Weights of a small mixture-of-experts language model, trained from scratch on English Wikipedia: 9 layers, 7727 steps.
Below are experts of layer 2 (counted from 0) of a mixture-of-experts language model. Rows are named down (a neuron's output weights, with its number) and show model dimensions 0-223. Each number is 500 + 50 x the weight over its row's rms, rounded and kept within 0 to 999. Numbers have three digits each.
Before each expert's rows: a language model's description of what the expert responds to. This comes from a sample of Wikipedia text that the model never trained on.

# expert 9
What it handles: Capital vowel word starts. Single capital vowels and Pro at word starts, such as A, U, E, O, Pro(spect), and bare spaces before dates or numbers in tables.
down0:563516447529481534459524405509550625471472476512481434419482527477480461404499515453486478551487465520560424498508418481500422429492549496421502496513563591575543522506476462553571487527515453507509491500441501460518594466448570529574444560512481553407514436465444477559511489528556548533479476477438489494545519552508457596516371583521487544545427460586616523452370496482450479549478586503493510474477513492568557564488524454410550480487557521498467483469479527551510515511572498530541498520426564423494490443472616508451583497446496455539483444508531470380377513407525439569504526509579485592460443433472446559518488544494547581494515493537544492528371412404484506542425
down1:487488441517425523494603477373458543540497522449564472531476476472480534479513487437496426403500529482540461519513506533468578539503530545540514566509424482454445485467531478431505426490533524448509456522407424442471542469539421496440490537463524470463467528415495536488415402615559534539508497416451484393526640462522514550512540420531456485557560456525488353464492547508420523510422480551547571452498561530462513630534456442533465510540442503483508447434569495514520573487494489494440607445526517517457541565476544466493468525449515492457455504430470404546509510457481458453394524521458487513479576476436469539408502526484505488510368534440432471454570600504580549482632
down2:578506475454458546478465516467610456400465482433561490474483487494509483573549564471518604441503521315462435504512498533464501505452444534412386485528476544400540546469512456456493555449495530479530531487598487459463465488498502480477537532410484547546443479426571522482552583535382467504533479522488384510525397532571526458530504511478447622487446489482498463506535552522526468502487512404535529548556520505553537551386566482582517492544483407535528575533582502517464439578573508490502441542541440514428451509488538561467454541520556582466522501392504517535504498492578551438491622583502508504556501482541451502472464490403520478505469620495447418517472430442537531539433
down3:353483531542570478504534489447509575568449541485468501397552502562548543513556527576524458483523433560456531507390430518491419560563506518546566561450532446469513471444513516578590402471470532495565476478536541452545497488522546522539494407507508452482455429554474467541375479446458518452485501503478497548591437567441505432504487405514495452588563434466505494585531434534472451510472599536495561466473558466459485509518494435494420566566584488490515489578587478493551472490470479481546496545521484466372428551541504668450568413512483585467467494548485463507527446521498490491523494504359565550471437525478482483574455495496536541416583518404595488494503527523505474460517
down4:543430483498575619470554509484440506504461537403519482507569535485505505514549519537484505497503464520487561605504658490396568492535511513533585518502491545585535550508462511489497490507516419588408528534587416480496553565489542470521517460581550585508516444459491476624480512539510516444534586415454526451499480544478428564541458557480562505504538456524509548614522571527452509548529461533432581541517469459563563413402455542482433518542532520480543465508603475528449458432598461529449517537488518489527547594519408487452492474577566522504527547507483532489438466444484580437493414553466449509476482517579508567390597484442509385445469486571475431478496481500409545519439
down5:422477440521509404517481478476533453439470495519519540549475547469420636511459454516503467515424506547468440456466605446501557483460515523530487569466468514438493534558460424571543471528498608466435396616459467552431475467569599407510442434573527536496475508516445460482533469525523607474436582517450471517446593504434427486423472520514477453487466584419486456534539563603553493491565481510451587555490469522456537596422489561506530549487438488514523459560542490538590475504473494494496447515521438490501573499549503510508566508523565462433445540468523478485533457557435475536453523516623511427530520484446564560456599488491420380536377534501468435576555557450497533473534
down6:470589497511564483511456507433570593497469492450539583507476520493544532578527401542466490477580610538603528529544473506537494432490470369507555523462522425493458533568447528465425536449475522487492563437464540541420542521527476587432467519505466540477557498424568496561539575484444476467434429565445579586518452590472457410436534484460531466526526472509449512515495523518636445447487477493558443435486407520535480561418402474508427449533559445494534413447541459547480482578500510417508552557473395499497476409519583454488505450537437525532502480536459516425567404474481475540478502575582479503443596541477514501475558436485501578515540488556539488441459500530493361497513
down7:616434488471486471422569533446435373502459603461435557493493405516554536494526517455534534496440481487543473481548595511396534529436461552417491511509558561550525493558508490557444496448512553487512490462542440485525518512509468523509569450462516447493482559445464520428475472470481493491504553466544515567556521542504570480504462470476560497397522454509447683558598560527520515472535569492502518584475532521556343552426577564585488452477484562519549534446503455459462470500444504477533436412604481455467447542460491482446489399566535520405528558494446591402520547550505580484498443491532524486466514479408504472475478514486423548431536472552444558491568400529435435498499
down8:554454498497514559494465540535386486477494480504463540499486420479504476501485324589551497482550591528552429496428574533438452518470476517463407556546494479539494465511517480544569528485537566440524557446497430535534539394482451534426510554572499523485427434572607523424535491507485556413459584517493467477493560453526450399518472520542499538592450443572557490508566460434523535495435525538502498540520488442497523553529464559544497497509529436536496549469509525564560541464419527484467511484498580510503553483476563503464590555454483447502379440498450464587488424512512520498537533418552475401404494466422580556602533515544441473490477438361546474587561407482535541563567
down9:463504488590569492477523534430460469484436427487495590452416537476472494468510436433473492528543587539535502506474559527612459500505434504518432564478444521526584529533497427578508440426503468490438520425479522394542511514518471495552551511418447555457438596484541542467471478458532615515482436542418580524518555519428572486454557414479472476494534431461525492467529445504450532509492612483473534430543526532505522480426505512542546554467605463396464475506517530479509504577588544442457479563530537545561513473514579509500469575387552423452405412524535502469498555488462532497490599398508425487425430459464516526430453491496447505546592511513498485593466641414452520442548
down10:569559462462551516501461484517419533495455470455501542605437451526440499517495454487441467540562588518467523450478518447476506505433582452469520488566507523530563544475443517520463529482531642467408526619491547495512597511501418503411554464497483527506420477489442486524534437564437506475536552504402468516434473593500429513414554510547557471530478474463409606547466557469486544468520524444508418591458575476425619473522584444451478491513500467555481533432562508552561482591498463531530517492443528441521566506523390480473502459451503470471455512510388357505458539531507386449479501555550458512499448467555531547618445466538507477533453429571502440508505418484441588454535
down11:575505572510459530496468483439429582505480458518551549506575538477507481531513578484479527523580505465452622485559466485420510585558533496493566515484483575470459528521462604529462439520484541489495527479576529537510521535449505537455512474532540476398583604530431484456451473516525439472501534459503517510542501536469492459485436564490514402559567454496471535476413497586439578504453494478455505451422572429483502445570521500479638511489530564482476607470505518586560430502413276539459571454473472449554506535459439450532529418495448411438482477476446523511527543491528532550432406602556456437493475495540516465463519566518429500475365532444469483495534509484473446414522
down12:467511488542603523551517536475480432548601405482527450507542402512556496470486550507458459500473483477498619432434611480403429498536466416507564547480530520573582489556482430507462508498523591445437469417498581460500465461534552485374499526597472558546557473537530613458437479487489424352491515469495485512448529498499496536535473557469557556493559486538523515557579405538470500522480476500441534516535500537450529548545486497498469531423470433550564481526538525461493444512519491508490503517505405491456506595405460574503572464545534500437524527506420326527515503518478553506481433493459527435454377462492476575468472519496388491486449403492550490500563577545463567568468
down13:496552545477484476469549506471477510495474552510498419406537499534607498449467440493396593570538489542464539445401539591543500615567535521528407552517476489562428468549490494500496512540493504501531464603477516548457477559530549534554384507558468456510493518589529537476533584495469476445416578507493521404480531614436500500492450396512520441509484543500537399543521478510498507448405572549511391447522435489550512396480576535486526531450532528389489613509463536489497494531517479578464487555523453415517395508546535510489554547519599526495589493569529513464488416453499571411428572587469468417395521493524469547501486552499518468511530573500461499547551451516548521446580
down14:480499495442552427554496445403465480420477451480522505624471526482562550468539457600458449586415585500514519488448513539465562548477451554553451507464466433416533558430470518520517521475435562443490537455478519534456522589594486543486584422562593493491469564426514482558548451540499559638547481545588448474505486608480456391471498552459472436496521498482513479509532588579519536479558459543528428620485571554495454435478523552527470503528532469442511521474551453539531455482458531518590507605507434506510496427438548450455507531508535440565509484515595504522459602520581501480489510461554505496465421480499562492476535416475435520623475546568434420468530533554561455511414
down15:492621464471480519502547513431603564444477404519519510483539485409471523487454398594521506451541458500460551536435493495458488510523483543543602483538557585514535463429501451427553445518504526532468439441473596437510483554488463482446493407577517464511474478490387462470523551488492553564405545461492439609541435424541440547414517430481493503508508518519448480580573517494465510494443442508530488560530499507612468581405472533498519568543583565532503505597504501493483513528551527461459512514437439570403503462494525389404530484533459522503513461398544487560467544497610458446484507509584598488542431535502461567514512633482499510484513401533513469489604398494447511517500
down16:590490477471471606505491430461499468489456557523479523629549506519477514547546480551567446482552571478487522498474525476531522544436480449597462449463456379491509469511482485609600520446651446514536483512532526475427542514501467375516617521463465522505507497475573605523527480544495507413531551482468494547453498507451504484511474532498540527466511407482561534592500513516558536476450467491470474527589516378532441635519501552578469609510437505515447531414435488529454514478461405451497462590509600435471431485452434510526557503542452480507522541434566509522578434503503479446472476451543427467575519536510512548445599474546561608514524560514515517506569548474423506392481
down17:553482474488499501504442590559516575443581537484491515531546525484480554490569454526514459467532520475529508596551426572384550481421503509466509544456570491453545371468527530499525528611479501576490412518564466508508435443454491527523606478471489373461557449496526534481548446507403442442467521580517396517430610534573545565528511476571522429529569539434492524551573542460497558552420572497585473529552537575466495497445522469519487529460481434461485538514478589477565543478414498476491480461411491547399539390556455593511607545433497483474447535503494466489543481522607454503540455535453463458455472442500541501544533576489561523420535489498427433437547417544499449529524
down18:475542548545556516495473518546511435450581548425441513533493483381412455481557535503542520441539482473364467496542621506575523530419555537478445526462498505428500541552460467516441533488576504363417465484449489500440454524553528461508520365459557524566607513518417423551494571509599534485540518535537499583494493483585521532401417503529444426500432501536464479476569479487478523460590532524459520487515476509496499461590491467544422532517621555513474528436456543474474564519491491520445493563463520578616587367570480473448515476514441462449464499467544550461416541529522468488446448597502454473437482455542426477573539546501505492479501517507497400545504548537436552446522
down19:593498540598551495499540498443488455479546494430447432545454575493490527548470457493570453527491562586480513566487569534508487481499497510420556486582448463447574462495403563455528523465499549476485501470539460537514483493499382510452529500428489538514542383523531464446546512504501492449556508448530484554494488452542572539506505497504566554588565451410400518567522489476461397450577461497442426416506402495519473559566447434619532532452489431498458507432450496568585517515466464636530545570527473531627602450450510525448493419528504520508601473489527498527566524553494447490560487462506508481439530424596582465467570461556480543509551553498434580560442511593469543432559
down20:519622527418519518470563504435527551505483479539487466573480458448500459505454503500487529497489477469463469466483529432493452519549493493522563486500537472484527531492550480482502552551580478473457575516617568479493461540545462544565549539476336531489440515540516511470469543520530578416561471487534466458444485525523406453477458497416529480442506506463498498502539479533401502491440446478492550536503452450574459481530587602426594393512444599439436536498450445397485520418553439463461409467435534505512504398400549404493462452509523595527622539522443509499470524492472522549551551456533474521585502448612493535622567484419581511489469507523534458569429619518498517603469
down21:418588442462514435413442475520484369439461509447536447497532436528494537481526465547449535520459402466541573505443526423543519476454541557498388521456464527498522503461532451509471509522542479363460536526573427501580466485525564500507490486526481436514495492410436488450531474544359489425470410504556467541546557508510550507500497493474390582441459496584470504485533522519473402464520541565458536511471568539512609567393555451592492544435470453615571531500559475545509486563455471439533524513540477387506580534522409415514493477524529455469483501437507515454492451545507479484539525448557533616578476528480524478458489562404455534510497576562614488498443467462509521518407
down22:519517437522479461562598566500510520469476531411579472501522522423572558521457495555478468571530568405495555502504425408639507513368495501564575516517434578480495477543488472516485513586518432477501455555487540495463507541529512451536453623495477465513510517503380448468564354578495475427633516426549500445604415483442565489546499460560461511604542500427394492469512513500496456489532549506571484536514392519416467530527472510510530526563490510433545531387529496474456582519448427455505512528525552422419524470526525447492537567510516537494498480528515518531559485495372505431543508573464511450489431413479457468552546465483468535506464530540559455479474512575455463493560
down23:497526501549526550561441468523399419534563515543565427481479484487620527483572481486405520559451445533488504535471464521407397563485483542535514446460478471474424462401464497513530532574613471411416581515471465617405586462515537519562392480520498576473519530521520453448433449535558468485538465477534513533545536452543396488596485442496544542440456526558467575510480525464565483533417523535497492507509570493558501470478548493464494450518607608495496514466549509464536484568504430458542536524615513443490593519496516501410542414526519516488526476565499527477467414482468447488473555571525551445443426556542475540529461566375477501547501559542538452551518481502640552541540
down24:570473541468494507510458477513552527538497578512513526427633451397465558515498446438530489535414440398514532478596541451498507462490559474496477529558547424537496510521507549428501549595442452480413491451556522413480407537546561555531484458542558504583456439385590494572520535512542520545524570512459480488526472464448510581564553494496527548566439455544536495496514498514498381493558554451451458461388446506480508508517400519588456501537490416462529465422414550461531529452455465496469453429532536389420502503461474510568533456436505530425565502521428525357508563445468524497433466526440550474480447424470500426442553483578473451529572545477572482472467442439449536561460
down25:455504514473475388535548525474533540557514514453516515490517534414555454480532545485552461539550477517567504613530551536394554438508557465548462513513493516441510384480542498506405578526556450524486476519554523589521510515498580505507513461424487488471531504544607507467446612498373389475467515476473510504448528559514472517517436448551458424499439499481456487568451585483501570532535500473532497493523583390580448410506485418489479507510491401571502585475514449441511449448508540639542426462385498534502446536525515539492425407566454546557523524462508510435539413540545488545471513557535468550467428425548533463595397507497614552435502486419483503561497409545542519517501
down26:554447538504482528594343473549507486454557466573601568371549564556448438503511360440501501486464573430507544482479479505516439529554451470476546470471490514552521493465511486499464464518456533500532499514572449462459541502456501434499371445541417499492498315433462439457597527445469537559463560468532524544445510493473465465544506440445562561520425511457557405610496410475518451593451504568467495510543473565553521525499455477488442420451466500530517475569537487485529535589483513477531546431486430508603552389480434476416511551467462487515485422492494521493485447371499502522456495522484524506433465518491433482480496508502578411468542491474562426545512534503538586459484
down27:571500413457440503525531563542512593489549477481532557510428516492600442564458530498498603493537462430531488509611512547492517517378462584507481623598542487532548467582551526562558464424556514612450477465475548467527554412481506472566507450496574535443461608494544508589458522485396609574477497546472461420462510457448499417481471488465517455494524591470594479411409477536508602481459534503533404527499487541583438521525531530466524516478535504562519494630546555397535509408435501506607445430461502594458490469499530552491525486580470469552492505582492547500481513520504447541483520494464516507500519590554469542485472460544461460492473479554547544520502408493517447554502
down28:558450473588427411527445469549474479541511477521454565525490521457482454460446535465521554536505447459491450548555495433515539539473507393609520474561491472468491490420530451471455469500429547488491525560547414477508393580455530515599432535482547493554517456534466509414541640554406529597584541520536599482479513556532547486555481500482519568509505534522401502629437494500439500565576521422513460521554448481497523549467460418515489469503491456584553473513472479548513546543444410562588515558517527499499516477489536570572534476500557524612471457624449463421501492376475497475420549562479465502577499470537553447446533501626399457534534456472484481564485559540478441519519
down29:603552537409473466525484445473471548523514533579461584452548484498491554466479537547473514439554489483515467495584516495530593451422462557522488435576541573524539529567504551486459446475552423429401597469542490440684504497597487494504466551483559449392480459553488456462529591504446541455450411509461544502439538508487574520503557398498480481528584544490498532587467453504522454520588538605510512465500495585507548489564424485511551547399561497499426414460573503532508521639538505410576427536536531531549544487500469539475484463473498483493521403451483491506493503546380546442500508539510584574485500516538476526482456434454522546521505469542543559491502610516455470555425
down30:557456510496510510484500549417511510523544516491449453500421444473473424459547494445483468499539403538548458565444569501403466553459511455491535593531528602507416555439532506465471477570554521414554557552474549556477449475481559415465475391612547550465585484519417503455477555565544414494580450504547500504483469420489513452564505438512503424470577467536556540540445517502508600489436448466475514440469429458491606404494581575493559480519490571563357488394492489569530492553465540443479471528488528480553460535462556622506539529575525531500525510524513440507509407526445540494424523542509380463554464495472530592531518509530415525510412523459392507473515517545541465481562
down31:502422519434468531480417516515553440513411553518524547500504563500440520511536444439453574517501475481523564479536478523524422434567530445454567479492598466461517531503495575552431510491568516486541592527434471529488445493501424478393528539499514555557632473591523493678590473578482500512485515478541507497451512513509440486497500445510491502525486417495456437489543582474591537550469544515429543457490508522453436488514602500509617537536489523553407488528449495458459480558528477482520548508535461492559394554404552465532543538575436477542454572487558568537442412456449372511562562587533457479446567551455445446577562564419497549399527476474517531476456440518485578467523
down32:523544529539510528440401467549501459445498511559542520529510522499510494603416496551435565455541544530540484419481366557472488426381554490473568447482441441557438554456508484509452476459434581556493449431558489560621452488531485519477465420543641481473454491469528539493449463422450393467470466525476530547432581459584530522495452579447511540475434480489451496488482545437486605473471519599521461408531573525463552417343520531534515444484468465479487579461484522545516466557484501484480530508563469405510532474525513559551556423574477485514452475468435448482498476607565514538507429476506496506477517477571461539376599503478581468498507496531525503467549551497413465506420
down33:540488445556455511479457488576528456424484479466529492548539617523454562484524499558566511538466416436470544502497541380499460512466489530537480532590550521579508495470485448481516404524487523469479544553485437456525419466517529502530492490554415478568472502447500529597393470457504471464525474487506492419577472497529454581503493585572490522466550528523562496538548530600474503591495511584394412533460533523435584491498556441500448558469448471545458482481441583493535515469511499385486451534554520466466470594586451557516670571511488523566489533527456510498439426522417415545487487432475516635544559579513501459519514677526460499460438490439517444546491553546462550482514
down34:417506520500457480501493460456457483494603569486463441632532480570498576564413407456491516476458514487470518502463502609451477518490489508571524513531555487572436526464509536540522461542493457455491526502429551629475512486533503469417527503563497475482557486483563553506481496491490407433564577526528420504466436507564473506511426521631512490577466523494467490395406493596490520442583499574505533528618527457512558490512546590395498487417508574481496531555574470528489517440381501561535565457491493499487558478460543473555473440515500422394527446566542491559549465442515569422480535431506451413538589537562527479599569490547505451447516587515560575556506467414501442529481
down35:515456522444535532496444538498482527512481565494565506512497585395535505452599455547557569525427539463510534542435541536520522601508513462516414520334517421610545540547619471377554410554488543474480584396445513505535513564548423512466538516534559504548534531524542529534399397452482556456584542514597541463547431509525493574591558516533470478470479556586536473537537491469499461522478476539448467474504452520576514508521470467479572535504557462392511521439410490543493473486518473362476433443559542451470496552456533591494487557417549540497478561470581512481512533527457476519492532463526493489574534486482453557527385462491541577474475540456410473541506471557483492462577
down36:436534533573534463535543489500466403450501547538568556564486509486477601516509514465473518513508528567535477551501635433488568534555420472525443520484479511611628536421491470567537499461467518422497451409561526503490505432554468481526478534490475419440570520517492595454509566649556550541596516505516433455499461445514536446493482538463511510472472525444542542491662539501543489534499592516528440501579468512526470582394531415560477541498409558461462530521528474620500590568525473404449520448551471577559422510529472505487515533515424437559474480484457489494490531519511516462462548489432384584460535518545528578560461536538534459499480589498521421546537501444425530505519
down37:593545512521440485470451539542556488489574533497427544525508486513459501504473564555509459505472507457518542523624456483585528465432569482470500481535420542535446544465492496439489498448526469512487572469575490507585479444455511450518449574567556413483568546459440408495429553482493505562615633490522567553475462461499466566535492568478506550612563509488497425526493502514540481453440447512528488513385427453574488476464432453487538501532506412421548542533518582573491427596570480550487422504500454485479648482411451450504514551484499469508582417441516410504437516522431565488456453514453431484514574467492518546573498535583536488596550556548456459536467529454504508642562
down38:493453530605493465464471567504424440459498532449528433544538449483511512519405520501410542455529500477531483529418388498459457456497438418460516420475580599478511567510526425630464582438455462557583427570523506440532542416557453510498528449452493469562455444507443501507491469425531505540526648407438513504568464592498455424542556436535423500553469560559457517474534604516549461480471507489591519512500518508530538511519394493502463506590438463503535445481463513528436455600502492556513539531470518480494408564509503529561485467417544422487502554486458529505481543556477540495483548546459497433521440563463433530559438530547486468515512522458477422554427529507642619444525
down39:547543495480494514481505497511546560399481493563407514414501478436440536532570511498506457570592492480399431448428492462509520571449492505464490413440438558494466577460493488482523526404418510426461443567508516435539541434595478565547611473525511535563509475518467529510650526527497461501516593454550405505496428493634502563440447456501506523498501487501568471493485453562450471530552563435500450527532480563381506570543445488590450543513463504464491551452527532536455561581557586506525541491433591426469385377530484543489562524452487417482590538429525520493501594448481505516448446511479463487530497523448462550468521471475555412431491518583488565545504435445501528542470
down40:555571483429529432586579531431509514491501480517486702489483454554505467540487519441500413485535600462519515555527527498393503525492496554438477454544512551489541548489486519379522499529495423524419519381542543441538528485522509420549464411522513600503477426546558448545488510449584464457448539501511569446507424637511517569460469402520513545548571501409468536525576539501464505546464503527517507456475516476501529399491483585508570506555506488533479544429455569493480478483487557524417419497424557420415444552462462506518488519543482491496588529433494480556576578540488447475497557494560443498496574469480605473582547464460483554505430413451489443556490523517461539532592
down41:494555620458484499490427494455437536506470472367495507541409418469499502463517473498460503508404509539530528535458538451423561485457522485414503496506509479548483567498529503485475480627490535492535441537506420554545439598523572526526424456478514472377417506557428484470446439508466526660499504480536445489513555464512592579426511554544515515525600559515513543523499449437472483461558510541475410575496559531505530516421457538554441511430458468501637525504483431440478496594563564465600471417477496490501609528456437593486510475555520445452498450498548564522488439485454500569504434486472520576454481459558581537477428487425439499545502529518521467448553547563436503597554
down42:509556483535541500497527459502546533525462509592483444518480515492448472507545378506542455552484550467558501582507461514565401543557494434468393529486544448521465482425412503482457554446513545468491450491456390511481411542477500527538393476506481549472446516469534445456522490442489478558514579433448520478463497504482597547519426523559482511432584576468498521497550538480440485468575555535512476563404512403439555589527475535521440520596408417517703482498464542500430485501392584495490536435507531477541530532478583570507425468499422435576440540427450542420544462516491476485508619546566512426460462475531551490479518484497557475454478455460518463621459493516425438518501
down43:492441512388490419464523471537580441510484552447414611516475428471541511531473519420540577489479499434458487548552444527514486412576465523538462560515489471466511556526457482547388508454507482527506441559604503346496502427481487533436475576530495524535501500434540438520572503541428477512507482503450479519522529454529482519502473549500504556488481466524592523386496505514451485506467489476420506584579516442498502590542593438542447545472431503543478395499544385501512451445522576415442498517434567519439392487514539625613469465507511507440459506460472462466583478538426459493545536492472586496576517491395450549480531452472487548557562438568540457422430420442471467488430
down44:487529440474534495503551551585542523524602572456540611464488458450514500487563482459515452514520481558387489456402600543458535571485503514560468541509484553555529569525391499458475574417408590515500480519533416481542539466515540577535538528509459445467491506481508574475465542499539444468432546416473522509506460529528383528488436444581453575358521401474566493568463469421480552531444459530566528595428457411557539356479504493490506513550455465543473536458482548488517467491589540480476479546514497427647494494449571435524526503489521491453487518529447550582503580524468543422542470393523567410572522461549489518525515483479489485463488518400534495531508521493427526426489
down45:463495475441615427474500507534536451454482549554533503583495463577498429560516464582510478453507472469557521485495601490555491607533565518604408421522494562574551527499483506542488445526496395451532577465527510455505438440468493434494390450606487472566450546481454519455553514444457527447462519506534492478523515508602536508476569513499460542538536455496588568481529456561402571571587566559502539585533477493510545414368492416493414447513460443424558537494459487426569503569531439394481451511487421492441430517512521513500511527413529493482511439475522570629446541478506569527414459536570497522480534507439507563465542446453525463490508493444559415569488472483446498489424
down46:474516491544502513502360545469499524543479572509523488490569434574480475474558540535491511418556501530496489468527439513543550577483513452496515539526437485434437514467569476513558491419468537566530512399514433454590484492659618469520519463448580523492481495550422461401545526565510432411562526566512492497513434464437553477434478558504544476456490525501568491532502582543439567423554582487464520480618487506554486469557549503493491530417551462534470518469502500445578520422508403523435438397504502434499566528513502508425523533431598411433479510517519480449492445544537523551531405499517391435450512427489536455482398564582538494492458584508517428571527412532520435438477
down47:541493427539527448407568456576427484465519555508512558450549483515438599629508589431476485567488491523549511414396463502523515418476417503427450541483513458486547563349482572595462415486441496480495528480504484452381579553597469529529615541428476493488472518412531541428494476509477493501485521367488565514510565539488444510532450543483473459580561411537487504434532546602537498532536413537545543537437454513474564477501564504456480444482482466528553538436502464431522474448611489529497525546501534534509527539542552450460513450521523503564489522480546450510467563466465470494464534502514436433497506529546535500524600454510510513602532403495532449596514512510366488509574
down48:453484491550434456450479537432530489571482400535507518415513466467448570534490518506605398443527513533622587491588566471455443456534499547486627540525460539553503480539469554531458511405489412426505513491609478494491527556510567493445421569462510462483447501493533439487533445516516417448460501451503478495470434419459518490545524495498540600538600470475476442390498533431544502498570432479446493493485468459406462558498531560478441505520452571464437574500498383447535423552553501476594512539510485451544511511465473511464466492372537535519530475399487566549616414528484477472534539460413523439509513517567425557535470435422558424486495458461456482559554537500545425450464
down49:500498537532569596477512511629537552515510520528430521483495481481622544377505496470524532565492423566583566503519439589501458484488494535451622432482478557422477484470564529496490452548551472514494476507538469537461467436581474535436530480436420486472513644462568474434494516571555574457549406574456458494417536529524461472542402491537605471496462581517510512412509549523506485507444547467466410527508469451464449445470560476525476584487563520563429504522457527457476506536478484422451512442470550503464418514481572504488513506489536497438466574517486489508516591515502448433393443466501419532470496504466501429421425467502569500551470624512570480387519465618455587511473
down50:491534544503475484538524480433513544454501541489547539451563526525474499569492489414459519509493524339452455517588362461506517593493478484347514451485512599573486503491463579456479533498482575592515497540438523561540498428476517585481516551458535465540544452488515500558450492511409532484471546542468479442409483470537531588493561528553564492486512531449545451509430518441484497548488596432525469509523551505538388445552615529582463449574549548473535499570399537502570556462466501503533405510567552487512507549506521535437413485469555614565500572568490451506503556484498459623405531530509580556512495520604413544572465567497437583511506463523503494476445445518490506551533
down51:527506501467506453457486420494551467489443414488501486497436516416454445487537514414474593563472421479443514481511478553596482428482389598536470559566484460432582502503531565464530455433521529483452449519434647415604532434591537496505434611504512453542537482608542494483473530474551546441458473467472557574491470517481500517496516604434575438501478415556568542438511494440507503419447499511519478428559491591573549577394541453526509427443469496476467417477512543530471445495477460362494538527474502528472495518428476577527531556382489550517462563545612504513521481484541524501459435461557558460541471509487557525509411514499487442546454428524512471512588435465476473447496
down52:566532458476546531443555485428481450583481586442524569511522410443476522487558428478452519573597488550539553531512460512444483510508405461498423498517453539498523599464438534500594514494583524564551482560473475481452539441482580533392541467390500492520555520453486555485462536512505460546537572597460481522403516382505464438506492464479504441528478384489540535489385480500440481469408451497448511580465539495538461455518607491589484546573453475506515475491512532525549518573556348457561543510476455545531489523515530569504434495441443605541477404447479522562456515514474566506454429459606472507565501474513613545503617548437547517473440450499478525506452507535498429547469
down53:398451495472517453489507540490512379403536436490483468428551535539487428473411387568521561361485457468535454485419453474451521586596471494480499585439600509554584477457481481516516610536530532533405557425562538510402558545579483519550542455532472378559540480534560481539517523538581470544430488574580457511459480522464569486422526450506514427524476494507515500532556474502478484434434531500448541413453498598450525587410597577525485443492409490511482506565482459549514506544546412513470486466499538473569512428515470396536482492507459589468592510498445544451490550528456472495506583434505395494523496537506512441514507582520505497450487546522514414538498456477493506489455
down54:500481601583517487483501494501463521419585468597488509577432413512511546533499529531567573406632527424594586524448542478606530498425530541512481519522520495587613491584456503444451513559508553506529567518575516477488506512492512530465540436495483529546458482442424392523534536462523563548467489505518465499542547474550522475469500438539465444564450537409480521540486466558616514511585521547487463511524414561527563527513507536512519497552476482468376489561516457488477553544438591549557541446534446516526593493478548421464613472401542545460528574557484392483511502559521520562565518486470553519478515578521490540492548380492433461452558500453539429456568517539619508468464
down55:424441511533493446489609500481534617459527436478482581533528501429477535443558450498543530585465470569537475515479494497541554461465461526461558547471576515486609564469530515483466578449539413557404484568534484474377485483492450484544494516645518542472566558491488508478542473570399609510566525500463494469585433457493439538473435526543446416402489437493586515524503519434547471547497445516537470412531475518486634479455496557577575537531675530508458525595507528520503512555527514465431504470443491487508490472478486563486537520452553450500435523458473548484532476529449508392533482507568428535490494483596423548513484460527516480538438541529528473586441526520458598469405
down56:554492520502525441494493482527420506460452555432476477518438527545514410530503506581437512474514499460491432515536556399521539475483544477554449491438500521547409469485512473461612556513507471479516517507634484485506488461525526499434616547392440522508477504471399492541424501570474569490483455481449545411514552450452523497546477540524447543487505563566518480553572542416434507601501381532477439543480508603445492578480601533518461574526472487500553514545430422660518536459563535565385546408487482439546481493532425530481530417485493499503505387522407503496444533515496499524617521542556501572487518473481507514472573515579579500439460411486580442516547413523549454499552
down57:581472537582507529527455571501465499532458522444498520595429443547524519481525598558545553547487540527502452461458513454446578567498433524449531483469514520520471500527449491416543475519500456510490585503569618521460464494497498506527430501426445493375455477504423478584446442530517473366556502575507449540454552443568532489554540443439457442431567445480564541532429462441493582562591523577474509522482417443517600421430453495461464427507518505445553568489497461505416475464476583511495531498512479473443447511510502538597509494446488435419507504486531446476461500526427442475525521514482455542384537588530527559360440544519514483607437460493552501603508570575405498516564
down58:535507525461377533536508507607473502427561488489472496499471424623435519544505397531485498483526509478548527564498485558547473547542503615537436442503531494577482502469600527480462540469438524485477495423476472530504604399517536482459412487502542566559620540555467497512476468594492600454518532523571472478534472467532469520489504455526444543598575440437569500492496455515463489542497485570484435514485400489444431508539566506497514512505548562457491565424493577537421517542571484488461448495558513619410617478421412492572525501404565409479456417494555484479484499437428582411510470491513410525527449441510482514427485473475565503555432573482458472535530463421507506413530
down59:499440471421421500480569516511536510401550619496597561543484391577501451354562531634482485452494504518487559515462450456463490564477446492578450463535530509454424475527500488470486561448558533518419532458529457495508524460356523507558471552533424459575509465466545507486480613498413552479407462514479468440493547451587554463415479435551559504480481570421492439545508434545503456531556535510490422571402564470490500402411548482547496474433429524578503505539480466492592456532572430484487488445441581480563502420546425528426466465488462472472541522447533456551500504540503572461489517524454537417454558486426485525571511517464504544544536557520511514549596523555513509509484
down60:481456531517454504424517477417503608390455504536410484499593443520411432495455500492570516530605548470584527503556522458428421496495473520565506400556510527484516497479544425500552433541503582473458482414428481500477516498498487429546565506533455481496526475530436553604584498524497493494527541578535457539517526509513525484566525427505574542429484567483489493481488478461544581525515537450538488512599485573480505547439523481495507506466512536583537585435477398436474478480490544480529481466393512583416513606486630590509531558500494444507404508493551456545593509524472502536523535535412456557507440540445485538474469578481540476371430429475560432610417516594492531447555
down61:504435492457514530524521498426406490461510445459477502617523535565461494459502510518434485430474538481548503479560616519428552403514522448428505497534511491514503546484489506467371583467413481534494477454540526470330461455395531494520380478489544418549545516542520462477488489521527497578266372461450457393499537486569435481543472565465484495569491476510510501520524489517529482527591451565480450451519438562530449528411435443568432442473517546512620531524451565381480503535466515503437414543476561549483531485500466522539456473457528430542495517529507459483498566430452516475487505452468559452467531540518513484436503520486485516503477473481492442446420533585555516471540
down62:534375531496496477475494434504508521480496516577442473556486541478473529503476456581455477545489511451415474400504507532500509420474444444418474475581510541566521489415500472546542452520431516446574422490504464438511457465496500440504460455411506510525435503424571520489535407455525508503500604414556448500519423485539402468439380515449478553460527580421537495503518543543417455536531580438451415548466543517454488537500492526551383568491401525405469435486473476459559540461449498623465489434474448518488547515514463510467510502473479512519467390517511497465487490479503449488577487463502612496342427561540508473440542497544524524612520511396525577505507376465519434502594